config.yaml
n_layer: 14
d_model: 320
n_experts: 64
d_shared_expert: 0
routed_scale: 1.0
balance_loss: 0.00291
init_std_router: 0.011
vocab_size: 2048
qk_norm: true
parallel_block: false
init: "uniform"
optimizer: "soap_variant"
lr_head: 0.00728
batch_tokens: 65536
train_tokens: 339900000
Below are experts of layer 4 (counted from 0) of a mixture-of-experts language model. Rows are named router (the router's row for the expert), gate (a neuron's input weights, with its number), up (a neuron's input weights, with its number), down (a neuron's output weights, with its number) and show model dimensions 0-79. Each number is 128 + 32 x the weight over its row's rms, rounded and kept within 0 to 255. Numbers have three digits each.
Before each expert's rows: "comes before" lists some tokens at least twice as common just after its tokens as in all text. This comes from a sample of Wikipedia text that the model never trained on. Tokens count by the router's weight.

# expert 33
comes before: " of", "s", ",", ".", " in", " and"
router:159116082145150104103113179140104151097099162122074115063130071127147168084123158150119131047099130120134133135143109198162148154144238129134128162094127148189185105144107113133112084123140173127092180118145127129081067150158214138164174146
gate0:126140173120098172149135165078122086204132088124146107148161106054141147109141108084117119101063128062124141153133148131143084119175135144133135109130091161118121159114130210148096096109116114110076149131106160175164138168128094153113245172
up0:156147141141144126123144115086119108123126131099173131109141225101126171045164217141148086150055144137088124159095098078134092166133123110111186100150106123153124202090122157113145134144111121173106149138152119128178188132184137113139178123
down0:197112122127107124084071096148099160075092147107180145145131140176068179157163184144088107086065120103144083165123112153136126135095109125073182121199067142113111092153137083121194114087075132114120163070112101151190155171104102146128127121
gate1:138131071167093137090119084158123084102152006155116099136192106122179126185117143111111131114122097178104123093140196153151189057127128084152120143139165090104101071158123155097084150145137131127164088110157204120137111120130076124119110115
up1:166137070159174084097138071141124141124091117125108145138130135144112160197097177155130127130143100178168183077149069149129114139107115137174150165096069096123143063122190126125123106144150096142130093134138120096106137156123167162073080098
down1:119100100122123095117127130118153074126063169130084150150135171107121133084112183147137165123055130151117140123131110064063098120160173126108131043161122077156167139180104154095174138115116109178117156145127100143111119175089088109160156113
gate2:111107124147092109144162073160149108132111136105131103154122089146144127148173119170128130131083145115075165125134132163139098132129138086143116138079070097177161156118153122167115103154086111077116184170139139118106126107050073127091140103
up2:132132120152130139146093141115146135097090133128144121147119109136132101157111146123162196138138163139145138117149099116091141156079139119137116155124110147061144188176201136137094143084122142098147143129111156139209090228122083095127119143
down2:119182134136115138122161158091162154152085098190140149135160122137140121167099088118085096117153072148126141140122174152158092157119176130100117143167185143052112148103162093176129134100094139147067099169091150128128173181156125090148134105
gate3:153128083121092128080136137163126133085104100125154099088121111141170230184072140118064142044134111118086133092158179121104171150136126183168088126205156143173091111130153134144085183116089131089138153124126148113118081134109163144173139155
up3:124085108145145111131141138101119105157088096077140104170104125158114185093145140100108131103131134162099159142142128103123188132150147085103144139099131092116108112132142093114061178161068118076154122083112127111081104131069124108220055122
down3:075120144182104106105141123165217124175142128166142106131121124121099065136120144129087056155157078185139126085070168102179205121074139144081123103100120122133135130089174164093159089093132139120052134098211077170145163122182114055090174079
gate4:149120160122122136120163190119152125124119166118075139098116143141060113106132062125138129165141132126124145144141124104119083121135151136119169113115142180128100134083168138123099127169102142143100099111129116092117131163107103111137224139
up4:105090137083093158180166103103164077096103095159113159134112132131110121138086092136119212143156141149116157190163164182128136085071070078115111154122169118123113138197122163130108166135139140149143142146107146125079132122128108153146135108
down4:084141121152100196103130169096129123100103169191132074112114099069139118095105100092138106112092155109107113111156125168142172086153135091124113152146090121137116096104123135082108082098188196168103112129148102173138092150145148167092123078
gate5:162134131164195174140097112147156164134156177149190147088207156129148174100070118115178107100088143105158081174155090123128090101134098155136139155154124137144101143133116118158054142131107129093099195105146147089193110156154088094116188145
up5:094108110199135186123115123185096162186086123115112118099167145150096151151097082104102119121091155098135183102158210140134103094085196135146132143164164130103154143131128102145106135154113144134129158184150138151154119143082155097155148162
down5:118122146157103123143115100097108143079129106164161158154117147089181171101152129167158099120115149172112110193096108080191114099199124115102097174130124088113149113148191188098152100175166169140098142143112152158188081175098159166119107132
gate6:193091104138107155115120095079131140141114150113116115119153136081166186154109124171094104137136133130127134111153190131176125140132108171184150109154152147122185100124134152114100212168123139115148134108146078097115161113133143135144139128
up6:144138130110111149138150062132142146130149141147175147106100137113153137157082072187089110171143127095132108144085185150093131149116154088174084141107099123190107129064124133116119106088107166169092164153083146137111135105100187166106208156
down6:076173102152125195085164097109166157117164178137116079133077146114159119042123159088129082069113103176066147102113120129100148117114150102113175125142101113120161143113111123060137117140146192083071135173174133104144132142130125159116135080
gate7:135139129103113120059156127108092108163136105151153063166177076166160117116093123088119070117099086121110106135147109129137124146149095140137138195123160194126121137168134041121129086155142170135146135121136132166101142133094054101199151138
up7:194124110157096177156188079149076126116116157165124071079125110121096123154154113168113122189181127110162071133143169173149135099115166100150108135135078104103091114115117146124127129145096153214107062134060166095109049121113077088185184104
down7:150143139165123123153155166143106159095092110156128136158139140103106117158110161125124116099112114111123148086099139165089104168114094233111130159171114167126089106097156043148069151100161132103191153128098143172156166142121133164200135087
gate8:091136189076126096141103114117137129091102129181083155130145113192054121101127102170073173114128196165158123148107122103179163146127142073122076073165104082174090143141123144204142131156157080155064118144086133163178121143137131109134127163
up8:188131157115117119172200194119146148125139093165063142151131127087157088123062115121097136144134087116107144124148139160137117109144123158097119153105168159089070067152145109064083194061114199108211062172106113076114129124141139168109118129
down8:105134137056156119063175113130129098110116160084116101116083114090106110079106091188148142150163074139078119126142082152179130065170112151089154112127091125150150097154080074125110074146133160150173123150121120102177125182113027153155187121
gate9:135160047093142183148088131102094119143145117128094131107099153105153159138139143147175160113079141145110149093167166090092076148192126139144143115151104078138193095085140115112132117205134159118071166114081083115148170115125112095167118107
up9:162118162162099124094102112172095124125158134111118157150197149166122144145133094126113080111155099142186165159109151164173168140103163107146072140149155165160174142160135107166116117117131093136123103069094173108137150152146071134171107093
down9:125147168140152065137155083134169126088164155197116127140162093147173074138145104114137186225096123109093163185107151082053127096125091167163183073134138144108101086159178135075083137115087158128134117151136144125158177149112091098131148130
gate10:084159157199095101120190131115136106150131154145152107107099165105152123088180124112146117185107137130083125108203060120147130160125128131103151137140166148090136156129122167033120119158163062136092161137108110148128124084216118112168177122
up10:172120103121144197117127144155191088160126097185109140162095133082158106091140137070123144125111083182127121148104131103090059105190120125111166166093110149129134119125080168060129167112141112085069138173188124107134138145137105171092143148
down10:106136111137091077159148140184105134094149145082130124093088101093171150164138179099108128087103123127122108135130101163155145124136112106116199190184109090127135137129070105155152136146169213131121167141141122087080114083138129107090108125
gate11:101110140134136198139113147169088149126132137113091108146096119166129158136097124128149131081169139106166106109176139174189092157166151139146094074179110157178104163138184119198040121080110152122132163143132101172144100178155119142116169060
up11:140128131118178168142154091201122111095140168107075135153145110066104127084157129058185114146111198119116123156133064139129174136090153083161154079091138103119096147133142154061135168105162136145127175153121137105157167153125135153147142100
down11:143064159154114083101069120153160117132122099154114155155096153088084167210180177131179138150106170084213174138131080152111124120104149189118123119172140141108112115132211109090129078100107129119097054140128131138123141118094123200132147138
gate12:084170138159123125146152101067110150127111168114140133141125118143135114144136098123132129123110178037108083127105123149129117154109052072182101154110144160125091167089141074177094181136129112121165124115146181150082123135103224134111099038
up12:109073066140152121159133129190132134111142134088147097102147155108105188107134091165104113148164068129129091142137184146140056115089059134116148116137094144131099070124130152081199109105132134143125146123112201114095123161172167135135178159
down12:114119144104120111158208104115127128145108197144151146167137125102195212159118140099106128146144086111093133117114215130157078117188146139107108129105188148117077162162076087093117161144186156124119118147101100101106095126113105108042180130
gate13:115134161094105158075086125111130137106101109127117177159092154086119171140101134107082082125123124093114116154157150159135123143109156149133087156132166102194138144198148114157084110151116154115095080144114087074176157076112088135182129100
up13:161164147143116148103122139132134164130111159098136121081155133183092146115169156175115128131123078097127080169100063131169089091145132164097154152097103102110123127105143156086110148116134143098159168151142132159110146148113150132120105115
down13:075130059198190130167138127104155125145118172138121131118140055096123158157091101145174147167161165156119208134155128120114168111210102110190130112150157135165116135120172123127083092115118142102062177102118092169143091112129139147116133095
gate14:164116113129095147165137101190102072151120165141122098081152150126187128107169104133070078169176132123110135118122112159166123148108114133159112167168128082162189129158126084211147065101115121096111174167117103117144175116076050149066122197
up14:121160105106137135198102122115127160160110129149074098108099124110110156111143160168113116156149128063090155143120136126072118099094145142148088132152121184082165105119129120131133181098150060123110168180106153113109142160085127182151155092
down14:140135144070134121116154135183141126109093160138112122064110126127097176147129091116133095189150097133086121156089100116126113103147046092128129133094142066089149139130107123134134116110090133132112139122099094137157149083120078140111150176
gate15:138156139154179080092192118049111117146164107094110147227137124138120089178064084083112153140119183075127164142171123152104139121079135087086103127116112162115138152125125167125133123178138155133139125081148134080100094108141184087108115122
up15:229148104128130147162164123129151094058152106125112142128105104144132177077132132037117112055101144164159130099142130154144130107142161115155127157118121144134120130151102155161133122109183158052227156109114159146173128111158058113131142132
down15:107172135136157154086140138110109163222102172093118112103060128123131113150112135121143173109085169105090150150120113130119193140141082233092076141121153135115099097094145084083123085159119111146093087072080160151103115135159160163068182139
gate16:170134108169164140144182178136108096127086142148132127137134145118142151148150213149151151076139125153198148126133060112149046126111128134159128130102093123077126118162147122122163088145189163089107101145137141106088098210137098145145140197
up16:141097121118135105147106124166130219152090191151065128121155167125080169140136116140155118147154131183111179098151103110155165196105142138125156152098122081148094134119102104133124131120062113163093119103155098097176113213167162167106101127
down16:090086192132191086155149108163138125113141087116126161150148142139153113135121141091065081144161137120130080116105125120115124180110141099209151139124136075119137137076123114065091158089142167138092135186081162068198141122106099138108140201
gate17:106165151104147105133090137064132048116137118128106121158130145091135086082145108126061073124159139146089145068123159143148189152173127104126088128117206178105145152082198166120158100192124120154143128152132095141138155153114076095102138106
up17:099118154093156130204101180173167140139111172153094142137159085176124152081155113128121127079065111078144067165127050095166124114147159154170127099115100160137217126110139141124112069084159181063127132143087115145157060180138070090125159126
down17:132124098135089109096088113126182122131125136061056120182110064242122152142135120184124129191151125122083115131172179116178135114113139144100164133108103137133193071116133130127167120146196138127098096105107126124134135100154123157124177116

# expert 1
comes before: "ly", "s", " to", " of", "ed", " in"
router:094140077120134174151090131155108166096157079163076160076106150135176113140125169045124132014137110141127129160178154191102176112126169104180171209111131158192112137161067139130185133105087180111109152121140085071124078133117142128115124172
gate0:138108159132082073158149104136108117176110136121138171176080155110107102141159126150109140125140084118132124146133121141115156096154095088171130096150153125135151125129056154155131109108161196099149166148144181164142073097137174121170168096
up0:104085091115093136151123138150107153134077101153149110100095152115125112104121065120156149082166110090106124096110183136118114071073124166124137151123144139193174051095060150098172131110181161188145141152142135177053115122135096174163153092
down0:131065167165123169139119095167082139114142110128157085123183081152112123151129163104165070098089184147060175122132034144137110103123171180143165176119106111203080107171167105098169197131072036109127143110093088110160086141163140126144095141
gate1:094100095099181177150094164176069129099122196156119109130114166175130142184095076110134129028138131129121190144130148129113100139131150105141126145157123088131099131119138131125123127135056142135131150176080114141065162146133133136079150143
up1:185162172152154110160162090127118163147118148184144124163123111071081158104159122165196072186134156143104100125074125088128104138056128175115105120157142119113140076133156099142167096167157104147135091122116182113106122078117147145131149165
down1:113119112069098158166067168111102147122167151157104188074135143100079157164129118052149030051041174142109159162095154138147089180154132107156080145147142082178105077185122158102177109078156101117084133128063140100138158136096130134175121149
gate2:077136110167087151159211123110161102077133103101186146073188126104106170176149176080207178112084142125102117145161186119180156101073116144187171099084122097125107103041125127145116106089115116120169152121064123126190155125120109073101135160
up2:141103107127111177123179133097117119152107108140140155104098170171205162096204092107138105143109087094166149118082099165129138126165129131113130161097166190161132095166102114114087084097121129200128177154116080155128109111118110139187165164
down2:113107125106104126099154143153109172083142142127117148095149125106157188113113104155159070192117102087221132151127163139105117183137104096074158098109170113171163110118121100173065094101093121156181204135159119126145167143124128101186135107
gate3:131151074111108150145106079076122106122113155141164135055094192070128128092136155106144150064163131157122122091029116141148152066129181125132162156143148130154107152144153143103148100160115071088113169115074094125133149133192112098095155150
up3:154136066149127150167142137137169138117124130121193162090078170152112101089143143138171159098121106154130169121102102150109142097189107065178146154158143148179160091137122173097114070130128102104115101163128107147125137104152136094152154136
down3:141107102103119107184149140141158088103116111114129104116121159124128112110072091112138159240125094100131129168125117152195112162145141160046160147141135123141143108151090075159132116193124147183119126096116127123162132151155116077157091156
gate4:150100111136074138090193098115068124109197053144110135139113130098172188124130192124133139075128151075196147150124074122132153103164119085121060133112115168129130121140146086105129075101069100099133131118136126097120134093123162133099117089
up4:130156165152171081125136151090115144095143143192061131147150162109069102132082178045085166139167144092113161081144140102088072148174112122128102131119160126031124132171073122136134135125137075100193146071134113114141105108165095133121136219
down4:054082129081138151112085161118083118151208137144161152082091144134150089178185076122156028150140184127037188158082097064158139088141138130174148102164074099180105134114143152086116113106125145156109110152166116160114093153092113149138157119
gate5:123230160129185150110135183080114111111112108170128136108146148153119144126132108113142110054143045124146128180148109114158160180203100133116166082140134096120175198121121172175135182091076140111191101155149101143157160125143168140116113118
up5:114141150147147167152097154165142121141165162106118097083080169135104120179139176121096101072069125087140112164166141173145143158149148177115186136138176059088121128141109158144183104164156107144169113158126187109157135165137134139122122140
down5:151101061123123118121116045052104149183083109133115153159048124133192135120090086159167136143091097161099141139157150146134170124107165085100153185098127170123157099123149134083073133109185161156088179121069119099113128146092069139148182119
gate6:089154119118167119201199181160109142185124128100142097099111149100148128093132087078161124138098182055140135117184145111145178175136128174145106140162165132100157180136118174132122073163118074136073075110095103148129154146126236128179100177
up6:115107149116159152136150176105145044140050130105123103189147148132147140078140116112126150085131136113134140159076128129184126189167146081127226158115144128131099126109161133085110131132144086104056149115164133105121102155127086146125133149
down6:052144109103152141117132146167096066046092123144169152121124133111183148117134093097165091180119144127157179120073146095120165170101072157096102138136086112107124156145077097145139177123117147118094138145163127142120136113120136115080169145
gate7:096125135132115122080107063116043148097151116170089128074161128129113090067099082083137118119151142153144116074097119171076148085120106118201090119126105193185112137144088124152123121153121085205096070078128103124122161137150150131108144145
up7:130093093167045158111132095116106170137090110107142096082182050118209089123103135106129155143117173134130144124131097151126130132151164149129084150094125124165100124102161085143082115121159158115153107141102117125174016089199117143165108109
down7:123092107109137164033149145070255108141025141134107136149139100131072122140133115156109104125088115153147115095090160118169085180173127165111140118169111127141120093108107137087160113126164105182154090144085176205111076146142106129118154122
gate8:162079075129178094134066149141121129186113114189128118128119118135193126111124144151124157100122077107175118196154124129183121113059099133131141107153150126128104154162132098111085170134137111139107172138136164111096064131146147096142100174
up8:138107136091203154133161139182137118197108084168101151167181155115132103165076083086149114162133149131153123141077153096097108103150167155171065148106183118132058149119109091168145172067107146125139157086109162152201140140096147165150152099
down8:146077100142118166115058100139133114167121094157166193127136121124053124132105103098091168246149149144119092078148153143158228125146155134094134142146124125135155147096068186154145103157129136070074118104115171099118086142168111109134079096
gate9:064133101139135154159115115122144139156139036105087074138088104133110120110137123171122129136159096086128049121098130159145134109090088144159169128131104105138092171124109149126089146163151173084141184165088107071134147097110164115175081077
up9:175062111137169126123157159186124120096153198099107164097110156108147132197137153141148176122102158129131151130120103194076098170126186126104121114118070173153113178144095062104188047065106118118102115155147114113112105141113128082142131136
down9:134069144109128149147154180128135120169098136152139105099184103127123102141107080040088126132151132158105159091136131066170101163130113041159030092151094132085160052117136182147137109163134174144104130158132159141108154124178090185164149140
gate10:097133107105128143102166160088116121161100191100159165157175134139169146138150087143095106118142053177149132113122139129104163067166146104130075158120143179117133085096103111127125099173157131159186134078159093151176054158091157087132115089
up10:099121118134104096128149133124154103094181103089112118087106133128130130198156157117151154152168182080150113157097125117150119100077066148075169139116058083136160124141115109158109133138142111138136131167108185118198184088118133148095177127
down10:141124187075154105119122116106140158138091121136108132074172116093149052055130043062119129113186117122083128134120148141157112147079178142069152109168151156155143142174130088155133168119101142159147142154100106118149193127103099136087134120
gate11:137162120133097134088179186066126150098198127075123123131164175171149177116139158121114069125193117179110151145149152122136168110141105118161131122090098160110081175098154138156094136184136134100127154086131109116138121093100110160072113157
up11:160164110150095150158148177154077111062126148081141084136058155094111147162115139085100109086118110191082120113105119098094147139116100126193101158161153143118115171184121162081170109171081074139103160166139083122040128079137118130138154107
down11:116158089087118136059111104075161138050119076119171096108125147155124102110095155148155153175117141081143145139131132107110119212193153141102117138126109127136139089161134090168114129107167145110153095060138111185137126144151141127107131156
gate12:046090121161138129187121141108080155138128115162150156188148143034138099076176157137164112109074123160106083118097122093141102147128118140102055132156099160149134170190095074080166117078151143155114154091111158122136106174128039141116108085
up12:151134110079140162105078185109168076156133169136134152130150072133137137090150124091108166114084104132102088100146135139175153119107125127098191095170200110143097151122108100170168098181126133135163089156166167147127097155109144125138126155
down12:156169070191157101152095153090151064127139119160142125153149191119142075164123155137082168156085151147155166082107103097129136130090071076147084137065121143122098106116082129102110126108172110175118131128100145168105179171138133137108100129
gate13:098112099118128128146141123063167095133164097102077166153158117170162055131112118033113117075173173133089118112140164087119129045171115158120124169104072119054139135124111109140108124121123164146126139141120120126174109103115121106105122164
up13:080153110069134096136113118143105131108086120174146153089092145143156140132173125109096131082079090185121135053120068131142165108154078133137180153159063114150096121120074119134162120073155144098096118160160117105141113157104147068129115081
down13:139191105113166091076138124119182124148093113092128109113120151127109113134085129077119189116116150145118127131094072128163150100101107137149111156181172075125167074161135171122151125139155177123146150093106078101117103086120113140136046192
gate14:145156134134097155101086200197182170112139128187133118096106156108141139107151116151131159108135125119171141065132143117119183142075131116114130150109179155152120110080121149100158127116157110131123132167048130135061102163150121139090091119
up14:179127090160108119140172197127167084083108124121131092083137150172077086096104120095131090125090117153078128135151129112122090141102176083147125228134149072118125112170105170191163117123079123167084134134114133117111073114155093116170140162
down14:125176091153131172137140126104164122134108100152079100141135174131126190082151117153130135120084164211156151124153144100103099147111063079149127179166135130126124136091107116194191135116133155089159161105113156088159111131115178083202216131
gate15:130162105095104064108167152124108182114116144179132130152075138165125081153052123135158149046136092124135066086132104130122208114152090163171157142167120161153167171138170113168152120094097137136119111139143110112100117115115137147166114128
up15:096072145060126141094128138126161112071092161112148118171174111119127073082152154086151129104189129169142106146172166074107161080100127152168197134159111145139148141107114145136137103129101079165107129108134067148197189149093146130147110091
down15:066138125104143125128124121171151082096115241147080124142132115127082112152073101063118137080109108150096105114085122153163178121126149111119091081062109149129173123145073123090119081092111152119148178114163141137129146137107172156134076133
gate16:101117125122057145065100178163110116155125167185086142119151116125094144080172152094158154098116171164142235130101131133129141123109127121189135147096195121141097144153135110117117142112176163092080125117096107132101106147164056104115178123
up16:174105112085156186139126159099082100106140130075191184178064137119125072138148101128083115147153086151085054113143125086152135177149122165121100115152146124141142084150118105131142144140121149147179198142160104162101115136138108203096127093
down16:148139108088108136142149128114196144160096102131167081111134123208153092172131155120149095085090151096144116131171109137160170084121130146121170139139077122101202161134135163156148139115104124109168061137135140145098133173092189103185141114
gate17:127144170059127167131138169079137116129164118195186161088149084080180084118097130129223154056068119157170104086130115145170155135151176130145088171129104120059108147109121170160115104151153171105106098093158155173165060084088118118086198151
up17:073113127216131118126106119183100111154118156144124131084081132161073116139131126162101079227162084094172100126127138158159082076145124168074091104097113178121150141096148116089140156084147131118129137105145102086107097170135186170112157146
down17:134099158087087158126126183127099088094129147090142168134178080136099089103153094110140113161138136096207135081083145139107088123110090144121133119151195133108171184113128138130215099132130056179094091143115102138178129104109133120181069129

# expert 22
comes before: " |", ":", " of", " (", ";", "=="
router:139095113136112138082161097106139168098101063083159114145133160198126162145112135166134131178141126149119120117153192132154142132125081083088164176160120098144131046204152070130157150145169170136133153116121140102115103092107120163109061150
gate0:143140119120103132105085072146127096119174055144102161162153096124113093137095177143109077089158154152132086110136134122075182191138120119106167194123107114123140102116111135159130061094129170158094129142088131089160146148169118140130135170
up0:081148116103140125129122072109094171141128150078150129108126090145094086110104089159092114167100161107123151124124170160121128162109145119090113087052097137176087120110082086119112096150096134192090152157160130109113098122109085105156083116
down0:125096135106103115142061104124127064100076108077119164113132113156134127108104101156146119151073199082130114106135108127147085180113118120161146169161140175118117144107148188067076115156096130129137146114079175157146160189170155124171169068
gate1:134149140172135117098122177123128124065110099132134130131143162174192132136138133109110130203151109150199161131132108093179128131126145123156120070149124066152113043148103144087141085144140195116125072097102111099089128114193092101219123097
up1:070136134134056087126119137138147162123133088096075110123175157128139108115117168135033119100062103131153121135092167092222109178063134116132079078182077111126096105072123118101117119177155083183124052114129147159145145197133141086133133131
down1:110134075136130075096136078161181091104073134113115141144194201139183116142164212084126126102097152083171150065119159124124107122079167132187090084097135119149094127118101118110158063139147144151094119122181086087106158103132139084140172107
gate2:114104085161141088072122104118124132153080153110186113158145203120154155063165143065097178115177108115151142130080121182157165106150118170160114139129186073094196194149123127183180115101109139094148146134101153106167148129144075156150160083
up2:098141145102135159160149153125152099178173145142088096159110162150072123137092116151093127141110113138134126061143175108088155144065130099113181163155081146121078209060144173109089153145125158145137160088166122166202127102133085146147164153
down2:154118105102115166133156109056209128191187153123129085151136125134131132094125147122109095138150108170104167175125111147167115095100048155167133136133191092089135135147178152087152147139128117100121163119153091168136104106075075119152116120
gate3:113057146177108142144119113118032139120113106102119143160188106167189091149056153123121103115137151127200092057137153154165118164108158130119156087087109110103086169119125146111084146179077105146095138091115128119168135150176128113148130189
up3:107012148114151167120108142088071149110161128131158116147127165185149143138145128128103151078129104123151089086113191144138114148096084145116147136136083089114138081149143084063085111125130185179124161134120165090134152124135150123061098117
down3:131068094129092122125105105151124137175134150132180127208117099131123152121173127122093103103142127114147169121159096087212105187118161131174139165122098175173155133207082166130083168053169154149122113159069108148175120157159163155101063218
gate4:107135150123105090103179169063100144093141120130107207144106106122130147131129081107159133137157164172137120112133182140198124089160146148080142171141109066112158066114158075133132122071133153137163084179063103144181089083085133134130125076
up4:136131136133151142106086171177158149131127165096148129056054155166045142153099107100120124089143058125176118113126100132079105141130174137183140124157104131161117137097140177130153120127151099164210070165141093161138123155109046169134135150
down4:149121164146106126123161225044126112082076126117077114204094177146116110139125148181116097115053134130159130162113177095123045102127170126158081141202125122159136132176101073159128132143122158106159074076097091132115133117062120136179162086
gate5:109151122108094104116155152103143131111156131135074080156091096152135127120157203139142122175134175133125093078100075088136099146098128158116083146195202125110157049152110135150147148150092140088178143115075170095100120170142057075136105170
up5:160132109139156124104117092081170132071168093098180148190149122122153119077160133103109150148087092099123131068113117120116137064179189155166163116180125111150085177119114152141151090078082113135111135177141077082115119096154080148115134177
down5:133137164138144146090136109166133176066112113148106150156166174117127148078113102195097144075105097139168100108124181109128140108095102150125182126165131082018096071126105123152141099137101065139092127111120063153127140152183147126143076085
gate6:176067046128120172137093145125090126111133068151116118150079160163099113165051121066136170148145058149179062125139074152154182105043102119092104099152102108110164070174086157106147107070051080180164161107123134128117174101111119159062169095
up6:104141141067085145126152115162164137129099116107071152115179106090116116090129123123142120107130164038134106168078105063136118123101151163161154062126150115099159134084153109127121169118081059126124115153140182165133144134112157159129191146
down6:100150147151083117143062081130114204103081145126171145081171138128141135143131149095166134073133111079167168071113164118153161067104132186170131157084130080069129140114126193153136149146077140122162158158068140156149122130120149032114188155
gate7:077131001189122137200087098094149169129164147148148187154133110088141178161074098166113141166157107063128152094108108108160101112154109109067110154135034115123109105138148106105109067148195129098165132133118151123140138068123195119133095124
up7:063071078158122081066118162083160110140108168147117135230119125165106140097139106123120137098147119161112148165099136124120120141144144082130155109148114137117170140071092084151139150150142088168124166146188169115089124139122063133214134117
down7:142135121143162163140153162201123047120114126132188109135097103114146118146185097122098114142126125083152153123131163066109145159123063112149134128079124184138138145123097148128088124137147109099172135137082215154177102116161138129101085125
gate8:132113111092124190157101132163160120134180122159089102088121084152069086167121148118088195187094137105209119104164139119141160154167138153118160119097068114091160094161113162171153144093102080083141113121123183156114107125095118157125185109
up8:108113155115101182168120105064130198167184164157134114074144163097100142094132180177141164093095146089160135140129128083119197147136120186109149154181091117000073100109180151132133102141070153089069108140109082141150112125137110102142095149
down8:138083122132158171122147112160148149164137095117104114190185155081115129144131094116127208099137155128148126102138102166069092125122118129162063080127116157131072116147123201129081155187151144071098100187120225151125157177108109127162157133
gate9:163084163100157112133072109070087162123146104133078074119182144060188128103096133144168108130152114113163110143174175132130111104179086141061164172178125150137191163118118110137101119128093171166124106189108195108138200089094134150140148118
up9:203096091126138108140134126147113142145156115054152087162093152080156096137147122112109096131098153168149097127140148143107098137094052054099122140154154082134151135134124080134163180187085180144093081135092095125129168093105050117054128061
down9:105145155165205187174165107096124183126114169049146119106100200033173183094107132167153119110163093140161122200102127172161157082118121110091103136125091163152109108122127095073115126142187123116121147165084131157164113117126142120064102144
gate10:165167064088163066111097150132179188049149141087141146152149124133199101143130116135194168119122135190146166148114108133149119139150088134131098141132129142105100137134106142174187105157156107173121140142123143114101150136072112115134150077
up10:114121086105070133127135128160140113158137147048196132133126056126185126149185103113135172146109163188104134145108137137130146155167148147145199176142131135135117113145130100117208184218079139150133145139157159193142144118134099111150184151
down10:132142149084080129145095157175166173131175127162103137088117084107170095127113142133049130149153105160109138172130080161087059102149126134066094135121154107075090147108118077137169127105105117160188160206147139110178134099110083110103162096
gate11:160148138092154107062159093163105093208187142092130082117097062119159085109098095142126128170136099102112122100110127196133157073102106178101158125141159121120104089110149126174140128178151132096111131144144140082109105126168141162075121113
up11:099084187144082079161151087059142119175052149180168139156091104133096126152137074127115110123122145137103090103144186083117185163135097088124123142118118055162064181146187097169102158162044148085132132139128160128132200109133180112115161133
down11:178150107127113125177166179159168162074113145183098113205128127095138089181127087117142085161109130082138213129118067143181175147114097170129080143166128135096112135109151136050165133116159147104154152114107083133058169100104135116130149066
gate12:158103143115114103165146116178125134100090094123165175116104103164157156125127056128077087207127132219135140093069128126118116164091129127106180122093138106154048138166158148194085102126129169146092115135083110113075152119123167083120171084
up12:157143101091153135159176105090127117132108073114153114162065132110178116113149118137121135121113155186081129135120125107156124116114179149178145137160143121062066099137115137126130135132105125144106095146131090054136101113108135151109085083
down12:144162147146114135147108136077125154152243144148109168095175148143152163089164112126102131066129123146124157144121077080123155167090128077152078099146128173143141140108163136142161139158073126050117082159121110077172140071114182123128111169
gate13:181077145093237144093156146153125105116092119096112114140110126143162124110159139170191142124061140162092108134138120112156142151176119104140138155178104085154106130089136086170126125153156087139123110167092196115096152136153137092125086113
up13:163161091114151114138098153147140148148091102128136168124118140084130070080089098111140181109149132130065124164127177161117090148189137131067115138133075136136194107070113126124133096125084098129135101093120119113131150097142122152074176076
down13:171124125071159118127103130172116111138129128162158125123081176219119104198152136141186152145162085174093153161087156118168101139127185146196098089088165173037081160092202147146150133051107095142126124091096107137086103128146134096160115127
gate14:152152102141100152134082138137202089103120141146166152123162104147133170133134076151159135122182100103188072102127145087089153122152124102062023154122134093171098131156110128115128101131109120143173088117152093170188103129110144143115122141
up14:149147111165087081175126129111141134186111167155190125122168166115101138173126177157151155131131096162087145111159142106198125161096080191150120133106164145150133103053082130170176106128130127087200164102142115103136124157069123099131169090
down14:158126094219141084174080043130099076146179158083080128160176066108119140099054180141172133133131138129077109179173122102126109160131105185134140090109115123141128070103089140094120172146111138133166153097086123154051161160102140127109083142
gate15:124107171146182089085154114092130194204079107093107119099143187103163124157095088179121161152152106141185108154148149084145126135081128194107134117164126078153141137128141150124126128173154161101140149140175179080102103120148164139107128136
up15:114161174134148134124114093108134103195120128119175137130114126152155096118066131143119167088159181197155094109087175038053126138164131107097127168100112098089134108151114096134092144146123078111095189163058151161112059168117091117180091149
down15:074106158123150165107120148202159124124169109144082110128138107171071124124129182151132208181140113173067121129158181119103165150121170176064061140081112073120106132147153129132101123185156172094170168124090111202087125131187139145105164121
gate16:146096160176137081118076085108059137128116104088123125162151179134150126098084110219079107101124186065125125129147152076083115133121083130116167120148089101110082133141120145144103077157122175162125156151135150085170164145125089130184125183
up16:166127195134118172123132090087106089088148125088151134181101204129160120123165141135154065111149175129107133110134093173144047136128120159178112080221110139131087120130068108162101175087141084136102117128159122138153083107139136124152125134
down16:121106137154148125126116124118093138141105074164116134165127092169139127104122076093144098127100168091136121172161131095172130116105074121101164095161086152117129134084105108087144072131087106117176119110154176105117120098146104162156165154
gate17:194137102084144152160167163137138110096124053139148131127081143116146127162126113132113155122159161116159129089181145141094126126132122163123094190119130133110146144148192102089114134211126181148127183147142142072064109072154142056156090148
up17:128156156159116139121138112159132082107160154116174126150163071093130150082156105100161153164116054133128157098114124160068130112123079155116178142140173142123114075099084145118152143073162101111163072086151111148103111236104129114112110162
down17:116117103115064123112083134112150124161156149150161186144164139109157114139118131138110088147176149146085122170163128099163087095183153101122152056134144123147126162174120115090139099086143077136065119136128151174118166154062173102183140142